From a checkpoint of a small mixture-of-experts model trained on Wikipedia: 2 picks a token.
Below are experts of layer 7 (counted from 0) of a mixture-of-experts language model. Rows are named down (a neuron's output weights, with its number) and show model dimensions 0-255. Each number is 128 + 32 x the weight over its row's rms, rounded and kept within 0 to 255. Numbers have three digits each.
Before each expert's rows: "comes before" lists some tokens at least twice as common just after its tokens as in all text. This comes from a sample of Wikipedia text that the model never trained on. Tokens count by the router's weight.

# expert 28
comes before: ".", ",", ", the", ", ", " and", ", and"
down0:164128166155104106126112155093149134136157125087124079119110132120154122114112121147169087121127120153119133084163141132130115157112118158113106076174079182104134070079119105180147068127143159115127073097077162077158099131072162144092122109181122079134084151152089153136091096080102190120080155139109148161138094086103164154142155122117102149074179092156139081112154156162187117145161151078101091115156117153100149127152093093173183152130120166088177180176141135091122114097101161097175163101150074174146097125106133069177139127077181087154113128145125074176114163144154176180156173133077121129147041145105120183100099142133135157147098160128150096154095178090147124115124143155130160110144090170099156108118108111133100145182187144110114174099158075109133162200231091
down1:141169131134127104158091113077105098079079112117101080147086097138146075139123129097094124142113082198182088173110157146113111126129186137148170125119128148121122082128170124114169167190159117100142104165149131165068122170130124189138145106119102148098088145169106157146138081125144106174185117104080168160151140081137094150120208133109142117120166109199101139126185045137180098094128160101119140104054158125118106131174165159142144098168167142133090097181121083116108146124189091130129144086092117116155110175184107153079175122122124112135163118131098165162124082164145127183108161110066171119174028162063117138100070138167084176059068115094163154108134101129105119066129120155142115130132128084124122164138140100168150131133142127114144124171168144137110175083108175
down2:111128070178133143134154106080097128133102143066092100102145124172129163122095164110097123134050144129147139097094125110069104071146160168132105100092122103132115150077101156168124129116185108109081103115213088094150141153180149169169092132189079141164113124179095128112143228160143127163152161132092153105153204142111132102092149184130132144181118135108103113127143071131124115124096150104152153134118163127124163156130170222109141081123203145183102070165121116107104130121129108130115143149143090088187103132165100160114150127063070121116086147152105190130071117203082166138097071093131144108102039168177129137068101127158103139118114100166151122136141177103089177109109129156113149128140121106185110126126092080141133158116124177185102149148122123119174125111139119
down3:164133155092100138134129127128168131150150135156084160099134150111129099149127162106148191132129102114142152108132117131100186107114130170147150094157091146121088080170064096114153130188077195172156117172130122172135132169122107126121109164192184088117183166082176087128159130102082183126171115087138180166150131075141129091133165130116152048073188097092130072107134131131104123130144161130139126137150154104122122076134115049096157091162133151148114102094113160148136181172130126156130151167151026134125166139100135098212096157157106159161087100140147154127113095157066176155153101170194094125089174162210158132139114159135089071134057117083123158207104118144117159130100104159138110094139138109131099125121133114139125166092120185103120096077140153104109182130176101
down4:128134164151086110125145160153119090139118137158120135143138146140134060117164174152112098104152082131111152126101116153055146184185114173092072125185072154179160116095077106124104128129196136122090137155123130149133161087132154129117082118163117119109103177118124082157119120156080182101138088151134156147109105116143209165149165174148138192114176073183171093118201144083160162115133053133110101101144071175084132119119114105154093225129147159125167088170151156127051091071082141092153155126165119160110122121121177117110151148140117135103115148128123110156096189107147185128114147106143130113112125126122149105126079149185104149076153168171156079218107121094163127139126132127097119078124121121094214160127096172103159141136096089127119144079159083095106108185137107

# expert 13
comes before: "–", " | ", "1", ".", ",", "2"
down0:146142140120194150154197133071182186125138111153089125083059107164135171163152146124121114120090087182129147113141110146098150122070209115118155110148124072140137140109110094139174143096091134156220105125135109157127136108131142088103162101159137142114147120092200119163143111144132152113106123067116180189140158146137162172129158161094125197162112102125091148143106081138136129095123135165117037103134071112164144138117145106145164138157120135098134101117164168182106135134099137123158110118124079133092079107141130131102193121118113040052154140135091090110123112132127097065106137166129177127138165089086118099150080125138108143142089178082094188159078124151136103117106117136151138149116115100173123177165155177124189043124158133216117119179127204147119145138171144
down1:115104151118112083099153153083121071152110114130192096170127132077148103134092149137125165125128143117140136133107085114128058100101197177086123146182154197130147130056167133092157077144147091109100131054108082143106166163117105139070108167074122104127133088203132092116158098130120124152124157105141125120124176147121127109147106098144103142153167040121126075144106102147141100112135123140098099047170121164087143087178094131139185114124142113071162117142155178112134118192160131108185143120097113091213105098112116118131196145138121113136144079110205063197129118120133105092093154156140146170098168086135051137142113143188169054130088099130116166100152105146158144128117165115094131115143108124145107077150110133102119142137107068119094134158165131107059131192164129
down2:081142174117089096090104187104188161112191136102128155168111124135069093159138119156091180163100149131147113102113101086180073138148181150090164145063131137117152065145128144148123138150154137123115163117153159124055126116090143152136178178171177126142122088101090132066147121133116134131084087131132166132131158131132106141113172118112136102107159132136087177150113135099166086075145145109080135147161102127144095066196069101116029167153114173173045145109133170128189112163135129098123109091095081180134120077159125136100113140157116200173120123103099155162114123138097121116080093087153100158170076065100081108125108168109109144150150161115130133115174144128132169113121182110088114113152192169152118099128066166108241118122116155108145098136108152088127143124115153
down3:112163122135125143118192106125135145130115150182146150053129165117183187100149117076066120125130133085121133066124122176112172124187155117149126148197126183148120089189180155159125090159077118139111129139135142154154124087127113129100140171149143124111166152121113136117123106084131075110129121098136127142169085097136120091079058123165085204148128102123112172142115154106107120190151164138078145148141180134085161115158144145094151118046106141066115125156136095126232161175118158100150112118139070123064151108166091077157142163129097150091136110111123124122113169180134100138127139096139070132174220120099154061089136123124118172155108154210088094129130089063174119125095113099162110173100106132111138119149141070140181182117071123121132142068157136100156154123113121
down4:103115131101073106135115131127080080061144120140159148091091138107124145130200114146155197136054185081214092141078091134137122142118088098101184144104086122128154075140199111140078080083089092120117059094087157135150121104142179099153065098137181105157091145153164120099163125108135153114066117174121109080111120128133096104154148121164146149110128138139121109143130125145130122136129147120156121131165132135164112113132098161110128116089162134042138124136192099093119153139095080159145117098125077115079152025097097139091085104109128113159136157122095136149135082156068106116149053088152109118085062147129149171172133156162191135143160107108141110101160117059056161104182068146111129147091106134174133141094115142138142186130118137113115178105119103126113197100165144

# expert 29
comes before: "\n", "\n\n", " ", "S.", " |  |", ") |"
down0:134147120088109100116136136095125137159131109181120140102108126116159131120149159099097150151159184159102127131112111152093152137126129134143068166142077154122206115165109182131120130135138071083112091088140169120063131159115213200169146140093104157086128176141094079144093115115122172149112147113131125188166107190125102136136104173177136180123105094169174119063156200111123100146155116115184182073170181197079072165063081168148128096138087095143140096119114119110063163159091137058169159134135142108115088151123092158148081107158171170100105138100104102174106173153159169119185128172099105162137144144167142136104120159088129144120168157136111100095139159152118135160148062102126169107126151152109092093122143214168114106120125129160152088152123069140125082155068118
down1:201059128093100082097078151140161110140091110089138119094148100088060143110136156165184147152060149093091127127149095139141156121121160135133173163100204086143156149165135119068144169148101163118154123120165123091095164134148112159113167169130112178134123153114116131166175140140093158139060120137044162050162109144186151123081164152127066130088184140115071068111120090114094134091085155115122120127108126143153082119158141141139136092133100145088097130079111087143096096130125150198127137161120141089132100119156144188113182146077085119096158140135141151128148119141191132143190140132173169118099051144108167077150120137115147067147112139104165145056165168165148135103071136145068115123172129118104117168147082101124080166112121127148169102196131101119095141165169159
down2:150054128130094084099080108142067124138116093072147177143117150114150123131111138149081188171181139134175118081115125080138112111117105122151110113142117094118122085122081145118190149108089140153083109117146147150170124140105134102118070134080135130134115144163189050135199135143090138139147118144107043161140128132114088170072145071147108120194088123139152119118161066167185171071090092103113097094147098122101109164093134118182158123171100142094143144120139155140126141114175135149156102098149098132136132144132115143125134086148163097170078134111146116180159148134141069152137156108066131104142047105101151090128062179156097133103134134118102155124062109084169137101153132115059136163147172116166145116155123144094103132127090122155112125217007182120073150170149114
down3:126101077174144093116112100166086112114091107087143173137096142182125120119057167133124110099133084173109120125137160083191125075063202120110140137146162122095125106103127126085127130159130099136070176165166107145137097120134103106151120127125093107144124140209166127149133112129093136122175052147119122160192167157108157115132107122187100066123108153103110159144115143106158214148147134079179147114138104122143126154167166189153189116132152142134133137162137107106086178137135158092135091092074188161114142146157108113139189127157075152146090113196104143185143141084118125090175089148144140130169036144090156149085089179163066160105133098182130130176150110109158159156119182143082134126120167143146143096145151091058123173163124125167139173139083142128060119074100103
down4:203143149148185133145120104112139064081089125117136091102092111089154157127127096152160130123123151074145162115157085124104176142112085181131194104128190085092170105154112100143109110144085131180156127202124113124100066110146133182134105117113110072115141079123078191135187091132155162148112152114102166166114146101133186171117080062104127083145137199113136128162119092120169151153137155128122096122054162136144210136145167133143158164105088161131131177173112178115150174128109113186099149123166109063088174124083125106165119104128136099079183048137079087069159164116135101107145104151068154138138057167156112084155116148137103046161176134122114127128094088099120124095104103155172106123114110114093141128111098110071147134112134139154131098110183160133142140130153155

# expert 1
comes before: "\n\n", "\n", "The", "==", " The", "==="
down0:135094120112155086068096177127108162220119086148185141087127136149112172162135176102138155115100137149142121135131168147139116103091123161135156135172140135135063131093135079129123041101160120100047089128116160154141111146108150122145144159134178136082120113114124114127139103150179084125088120154124144163182156107078103156171143125199109064092104209069080159130166139035177169105157117092145155146140200124153115119142167068133160098150110101167133153139121110101063162139159130148189103141143116117082104092099140120091135146115132099098103112127113100186151122062128091113173111099121113134107100113192135116107131184092171162114080123111137127131052154151137161075090095135117125098131157144069120137108193119125136174201045171107133135134143103163112151099147152
down1:166135122117089138178151186155084146156131110157144156095145100129140162183128164135116106111136125095128116130151156116111134174051075143079081101079171153085112128115118112083129115144079137204134134162164130116146099166124135117206106060157117145141116068116173171117131113122186158191069169151091156152111130131086059127126164165153146127119125133118117100106114144069125128087143132214177090143121152145168147120129117066101134162128128081139123098121134061153133193139106137046139113137109164126153114160146169166167123119118126105085147123153181121087102132153144136129160089135137147099132024119080088130101082138200139168118123157123114152109078151185212132147108183131091168127114129137125087110142146192113111195168106182122127121105081166085161166096145181
down2:099071169100069122149099150103197106143099159124058133134093094114160087169149120103143126176093177085094126154197104123119042100174164162116202161143171133116109150091173150129133131154129089160142164129141131161127143184098121123142125081088140107129095111119134108105098154124094070126169119168069092171185098100161140085089128082113116093126125134095144219149165137119157164161127132147134151161128105184058111118101120147160107104155163128173143121122121189171104138151124124105128165129141098101138138128103132111145097124084099113128070137100140115150134149072139155153058096093162110090153150139115088174181161146110157130138195154089108148192100051189158101084200174127068103163095121070131155073106130089133089143107132137137131164091104115112108123159068098
down3:188092154124114101107158179073187064170128150104139138144130093122108146175168151162163127071120135095188140114129101131102099087121106115144130142079107118135122164079178142163111143142110140179134139112134136067143130140109123106170138094102127175143102150118111178069090140116181121102119156117133098160128143153171168063102107172155104129205158144077155142141122122179145212166112119138119157151112160103083176100147113101150178164151112164168121162183131121130132165119174107156154171131121138187143115126119130133157097113166099143122152061098117114155188116154090094125102203122099097124113112101158149050081216160048144077162171076133069120141135138157143081174150106158093092151103151159153091123145164112116081120123170182153089098115112154097149152186168059
down4:102143144179125075115177120166170132116131147152115131138135110078147106120123166112126114121122081150176155149129073106130110131081110113141109096166155137135120104121073182124106157172126140083129096108095154113146103039158189102076088127124154119131129150095113164136135087142118207145067097183120131190101110089079223122217132097100122180143134155113081119161137147183105067113124124110074079187140111151139078094147069076143069153104129130120134109125147158140179138144115159094155053099103119154124170126099123161097118106157155161147160106125123044144115133132101079177130164131113182087086159105175042159168164136146097138131113101152125152088087180095137134095166094083164155120092145082147097137167101155182156180153137128105126168086105140101117090154152120

# expert 10
comes before: "1", "\n\n", "\n", "2", " Pan", "com"
down0:169109154034059108078065128122153092120139146105108148115168120148098092141120156156180143099072124106160190175139179138093093124144140191064195123104159132137153146104136097085155116115116128140122116170077083139093169127133095172097119127140068153143108151161163129148184157128094104149129129100096140063099179125172217062113127172147097129163106158148118158096149137138141122166095170137137137036139124134111154097157124168165165142149129210136048127181156118137141087135201181141140134153159129187094095167150126136120132177143124077116142106127139076160115140196107108095132179161131183181054080126122096143084139143174111103063129127149136178148161103133093084136141155129109163106103136115156113134147114131101116142145139151098177146157131128090114147119097165
down1:179157122164123185176158093164153158143022115143131161123129140168159191120063112163176167119147135131094129162178126159097150165098137137150168086149122169115141098136098113146142085130054142133191164163112097139139103107106114106196113035148091119139117119063148146129141160122159099102098134133145227144137138142168132111153154161165181103063144130156130114154125112111109089119096104123112082170123117123224136101181148219112131136214143129142090109098166116140099108144099138123124156122128147058124118148131113149157119142111096138097145129113146111114139122130149069112114120131160146160151097167116100045070106110136026082128086166157127143134125123122104118170144143116178116143096104152082143107168143153131157145182099110148163090113160132148183129106051135
down2:097155113150206174083147101146068152148149160117189112143151145117155074083133113133121130102170152108167127098109102155147157084103129109155110088148147171143130127060113222116137104155109117108157084073201106105119089064112170180136087121160169117158205167145130132094064122110119164121130102096150118143135110128145114169167122106107159132101132105116105040149127154128071136095127117145116203136135109118129122169089112141115139146104136145198168137136130172158143179077152131139151097110125031128205168049153158172135102078103130116164075134123134116118172108100078134170114053124089109116094113170111120169161100102078174201125100116154078132128126151094159119091152081146162106126141133064175136136160133145185132102147137141073120113120137111116132120141137069
down3:168137115088213119146160096138122125117129075139115179128147140141175126129128101125050089111169188118132134111141151143144162121130117108132145121134126081172138109146139113184123151122121090182170146126149099100094088120149163215215080077174126111084123126141125154133099092096169144171092053160091131159099142117103136146163099135071088138121158128163149112132133121126164102137107109136111108090142064068169074160091077192113092106142068150212167141178107156122077101081106101116127135105128145090112143160177087137079125034171140139098120123102130101148168191163113122132152121147109121125187074089160125098189114115105055145185164160117138138121143172094135156195179149141134133089123145146126121174114128195166185138156114104133132104107140144139120073177128120
down4:123161171126109162120172131140117162116135122159179073145101105048135093118137101139110152186133176128152124156114121074130119136177103158150088090140115157158204096132135129090135102153132163156225141086145163137133133111155151103138134117179095097140177106158114164112138131141121098059163141154064144170106123098093185185145159098088142180144139165147169128127074166170201154181106075124108131158179085125147094100110092133137147186155112096108153159099175149086150168088102126107091161132137077139113070156155179128093103136170161079161120107126160162165085168170183153125113117150111133157204116114161090065124093146097141171169047134141099145147085137139043125106196157121156168119142131114083155103109114140122105129119147124151110159129102224134132095124124130

# expert 26
comes before: "\n\n", " The", " He", " In ", " This", " In"
down0:096122171111178102112159103151136120123130169139122124093077140061140183090116089124126126056162146144126136134148107105110094099152098112116101130122101210166057128072113208083098114127173077130126116111098163109158145109142158164106099089121111138133137162188102148101095117124136160152123148171119084112113129120128142088133116100102134151124132190147119126118148082183177125111138080138102183100040114144139155168143138160116146094189093155138107080092106176148175145156140155118157097079113122135135146165114075203177118048126121092125158081096116056161098118129090099124129111178106119114094206087141105191143092116135121177124122105140054132150109107156141094203183134141124094097143081086186154137156179108135052102148094115111159136083091174068123116098115124
down1:105063096126155103114137077171142056167128103113128137142127158134115097090085117125161105147145100161020134111121140084138177111130134124120110104136089136116144183089084140091106148142107128105130099158165102124104183080123157105118067132017155118208138148128149058127172115195108129161126192170075149154090082110145173169124170149159103135104170055101110128139153128104140128074133073092148085162119153149110133138194139084121106155167150118190143099137101160157162101120151127109163121119120152123114121162118130119109154110158167134077144109150167124148115122108102229118128123159116162029159108109157121177153135093199128152186165132109120136078136149115132152156155095153124108142120114078161131165117130147094156136043148147115119107090134070136107129194172126
down2:078177115147177178123149112174090144120149146123149086085147112139167135109136090075060151140096121126134122151132146120141160139150102109141074136160161158140125105119134173115099109120116145180103096086137089127127051157133074150121179134138115143089147102182177113091095126144104150148146130171152047161144095083177140148121148134145148141142169138129156117091118177095146166097136142100086146128129154142119158132076126072146099143116149106176189106102119188088094146137155116113114155100115138065171145179145159124119109123104110106082144100084090153177106075181122156134166073086136063069102139134203088177100141079158170128171134156106103071165081112170043124128150139152098125100153082159091177128178153090168112133166115127113075143129082071092188048089167088
down3:153138119218102159168118159099153103113115158125153119125142130114114172151149157168131100130121152123183142132156099167195129136114101147174109106092091138155158192074162090139132162131190136157119091114143136093127138116096094139110092172118127129137068116112086097129151189079124147108051034117139140089170120118158092080151109115175136163097114079119115089070144164130108126152135155120117135122158153095075111095110146105102096148112086197153079116162103100124129105086143096119149128130177127188132146139123124146188126118076087088097092158115066186176107150142084089132110113161148091097065166122159136134140115123078174157131141094165139137155152136166140058144136082151090137169144109183164067178138083143146174151128108159097150215080106030135120095116087084
down4:105111104113143170152142170102129113104146183115107135189130116123172160112178122137160130130133145126132107120154103107108157165101089111126135157092094100154150120130109126092125085169176156065129113107127123070092106129173166109154130039122122109051090161137150100071135102110076114084115156143134111153092138116127092157159095135125091127133131119118084152109104199143141183180129109110115138145150171151123164155097037149085147178152093121157172110133148143152105163095134139160175177126155125100151141090161129145092160135114169190083135155091129159177038149149178094114128126088103049155163173131128110108085177128089113149078101086102103082068122163100144120132183082129131087122146149153088148146148119241077104110172183179116122171101188143083107129150197112

# expert 2
comes before: "1", "2", "–", ")", "015", " |"
down0:197097145153195067105130174156168126182133146132153121095180132049135082122095119172161159056146102169120141130085106133133124190140098114124124134114094132161120116112095119108151193113044083131173132149160172103162165150158145191114086052092084166135114186137093106138114132124145141095167097122141157160124132082098104067089068132103130151123117201199161135114153081111131079170095072126100134099115137101126140181104124186152143128144138149129107114175147138147061060163163132099133149101096169137125158135149118139149124087141133135122168130130119118133150203076104084094134104106135073102153149091166067192131129135148159161112142141110101137143109135028221114117114101091150137075103105115103104154110152132121160169142091123148181100109140096128122160153108125
down1:149140126165161178080110139109109129163078126087152125096140149153074137122106169143128122131157124123164144144083168169149094174166135146196088144116062128124139136122086079149153126197141140133200150103134185089116124107132087086126197149126134136165170125135123176128087119132073167115100132120189164142145136142160138159099125146170089118142190175150166119047103155144101117100124155131111091062133121151110134079143110122114077184102107086241129132061088157180084054127140145062139139161088159130163136134146116150158099131120143124105177082144149178135144118102155127094128092115065094115108085152170109123145151165184148163173092109117133148163124162127107111143128127115087139152150113055141176155125096141142166117107077144115100127115030196117176058131131130
down2:120177091109144139098145122052113165119135104142059161128106094111098142186191135146183095116105092156120091123136110125123133155111162138167159111205146161125151146158174174152125200142107128176116139080137100142084134113071174125119151130135116126127164116112160100162152084098155107087171135159171154177096138111090092124109133153130108063125081103105077119138128210127091107157096134110072127174128134051106116197106156119177164092109135162119208122140109164129166214137099184154143114108119078110117145122128055133157167113157117137131183131123108094099121099113163119135126127069153146115109163155131138110133114128087126148130128140173112089088072066098125089123130167042094092174199161133118102131131149087189154097136159069071151152095163163109070103141147106
down3:107127141134125103138104152107121130167199116126136139129160102130109119127150087152136160107107128124136065046172172227110130081156091164163113093198171089103118175119121145082142145130090120114111125156126163084117115191124139104128141077177135122127138138122125137132097188136084149124110139146166127120140114109151043104129146158113135143105170102095163136134154131108070054133148095165143130172121164123161146148098210157129148118133203073179096088138133083155174171103170149100103099136110160080123130117121135089142139181111124158099111148092114073116136168106146150098120108028104144132083154144080115134198105165089124124157117125137121116123143175165157159139147065076114134106129181106142056135035131128074100141088144080178191122160109081164151142113105200
down4:045124158127092092147119127147113100097145092141091139103158105105124072155194104119113119121138157103139090150177116131159122052159068182129071082137175125117103103109110126136155111115123058203120180125125126110116062167119126136043133127179116126160139115121167072119122108119116135129131159113155152140111159199133120080123113169155121155113144100079130123085170145140098069117170076142165168155155158129128109154135193129116146116082178159193081164109085198143095171097147145104145101148095119147146104163146137112198122105108157188127127146171158117112151163100150119162076157134094133082079073123150123099111104198137169098144133138083098070161088110139204131138136100115123119145141142068160110163122129177067129076110200122137195125128144104120153126144175199

# expert 7
comes before: "1", "2", " | ", ", ", "; ", "′"
down0:198131135135112128100092142117150167117150092148126136140121113131168160176154190131170134083094125240155136145158169189137126102183068112133135131154143104147177140127182110114092114144100179172107089144113082129087117121112123152158120121121178086137113130107133116133201074159162099112090078184068113102128139106113109130127099091094116100107166168052083106150118114157120104140121157110106149166153082172132148106140157093083200085147169134171186122166170133091145163162181143166187115088138168176167136149071114089134142109106126153187178128097110151085115128127132145088102070068183163122134145075168142161112119120181093144129105133185137132121133119173135104135153133094172196154150091132082161154158084127106109082151123185133100207149154145148154164152100087
down1:150129114128141184145178133086082171117103136091148120100162161187098130149119102139155144144114164127126113141149083159105074111107074180145133151068152125075118166162141112138155164132182135174128156079143063181065150162103125114139116187170189129180145102103048158099155111124128122088101121105152160125125125096134089138147162093245109141154120113095131117116087127093181161068130137169122101169182154132184133119125167106154115052104149137135144118095131068067128148116126096067146101156141162094116176125103127094045161203187123157111137137149065099157111116133108126129195155097172090118109066085160142139122102100073154112137056143159153145114169128138171144107101093118117151112172137175151123131142153121142158148121179165148113102163119098091083155124102092
down2:126116136121085120168157061124183109123125098104150114188142117124146127086112144099068100118110071110090144125111178068148120169127237127055159122179133147100135101098102098124128157129139053040184124168136094143145134132112132075128098093108178113067104109165139101123104073130115137155104110204093113150086133059089159172145197126107159105124140115137169135112184105164169124141165155097132152150168063127083126133104065119165075168107112157071104096113145157172090060156109174085134117098111178103150091146145126130149158116079110207152102118175098145112117150102163166108154134172101157154111182137109078181111136114143112153149129155101092113112118118158123144111172124178093147106135159088086118141114187148164107114128171082093147170097120134096088114141136124
down3:140102093106091060118085128123121116150076081146146173156171138099105150119070128150124192120082167117072109094158154117097139128096143098142169151096153128109110123240144145048106119124112131162078126115155179164105129063152139153144125104167134193159192118087131127150145126185147090168088148112142105093145136173172130134075144110143098147125099089113129093093131150160163133136155094093122156148209192138153195107125127149171146181129130138115181098152123148106092108128079107122158147128107148122142089177182194103155109124098063147142179158108083170126200141123102093134139101151167158089116095119105151151151070114112088118161138094158163096094143170096136191104141102146090089090222108134113125075133126081089106159163084129140159072122093131138126129117115177
down4:184046114114119102110130133141129100161090122083115081171094153114036109124100091179107076103070145125185153107110143113168134070116199174103150167126146151079171150083108133135096131128106113118164131152104102155076157076171097114113150111091111136127118123166116148115136150139128129135139161096145173127106127165154226162128157167144175097181146100111125095108096118153118095124057138130154140079151134139115127100228100143169108108100124135137060197125189155154089142148119141105108178173176142149095183102124143119134118169105123093104097193140050140086124111072115110157153095112123149146169139156162124083088108185135166145072085106060156157128132168121152124072122112133170090142128122070109127138093100056100113178170137106150143126118153132137104141185134160

# expert 27
comes before: "| ", "-", "|", "- ", "2", ":"
down0:101127143162122080137112079149139191116119068151138109138119137075150141139147141099126129152122065120199134182179153085113129169136107091202090106132113160079197131131126146164094100142170167135082115107149112101119114165135127104160140102139119107106137171074172089101157047107144157059095170172134098142078076085124140137057141153100105106092133135161154132207135080100120134167127092205117020137139088147126118172079122171176089091124147102117117087117158145137130160121099102123137183072164128147167116073156160107075108103123182191156099095157180122099125120079102135139110134174111169129124211147185129137123169140114134170125163170142148171110147105096133121161153167114081125169138104122134095097160126143135144099172122173143094109158116170126142181107100158
down1:052114132153115120103108118131066115165131114024130132159125167106122132129121132096140135133150086133143134099174168114134115119099118120109124068150100093103065208082136102140122130117138101172113085110113117142125120116155069080093110140116152090122131133128146156098149172126131160093152145096162095110151154131080164170108125089115102121137093119050105143121094191131169154135138193153151111108228088127112142130171134072122124234150148118128054134096085210107143091177092145121076088142084151163159142139099127118137143114129157084107171193102093118127145134127129124067140172082138106166093108126138145167163052164191163083170126161100105089051150118092127124113183153138053126158143122133143135143162155179075121159129102138130125156166135140087088137117186126
down2:146151129100139113128131090133155163114133107182133165120150126148122131130192103129159108123113146161105109115148123136144152151118155138126169142129107164156156041151083163158132099146139159097174144148096161183127091109088112138136144073159089120080147137118118099119042060150130115129125091187160124128135121115109142143084102189171149109115134163167137151111144171147153129140182020198159159082137153121117101213144077157167082112115093102158135121124134214175133106141142138069176053076103139118108180136123192147143142094179188139135153148156074133085159152119133148077133126107164196191119136122116164071077161093134116123149130122117122092142094118129121105143168195100133130062154083094133138126062168155071153094150148135165135119165143127086160155116180196
down3:097121146097123150100160108101094180092181148164120123097108159142154151129100099156106168112129099132086141156119143077141097115093092128137080114132137127123145122123107143125176174167080122076141058117076102084183089173142091091136153179182066136138126184112160117125128127193129115104108123122145146136108126066122120141098187154129097127116148151081178118131144181164068174108125106150170063088094115069122192154097166119134148113163078092131135155112146082180126152103128146072121175083142089144118127140160129073119108159129154086081152085155118086137095186163154155117138069146109081116162061107150136216141099110099121120096098097075125101169123061070088155159135076112197116126127103159127108139182159127108207158142125147172085175100079092108140160117152172
down4:140098122125140129104089148173185128170103079106100146097135131151107115094097153106118152198111156093141098170145189078143113142101113027156164114122149112222023140116090127124118127193066085189119133150098102130131164134149106130132147063110110109112062179128210189125137136179170186114106104120147174124116115166076131151115132133107158134181133150190061141067170158148127096112107130139105078125115148142140124097101121211140101089109073070117089099145158126135154091141126126165121113095142109146111182128176165127134127164155086113117164121107117184113195128127114090088134133115161073131084071207149166140103097090164157120123097153116181136112151121112175119148170121140135175142098121074108170151128114141154117092112104136111109127153151133083132137146124180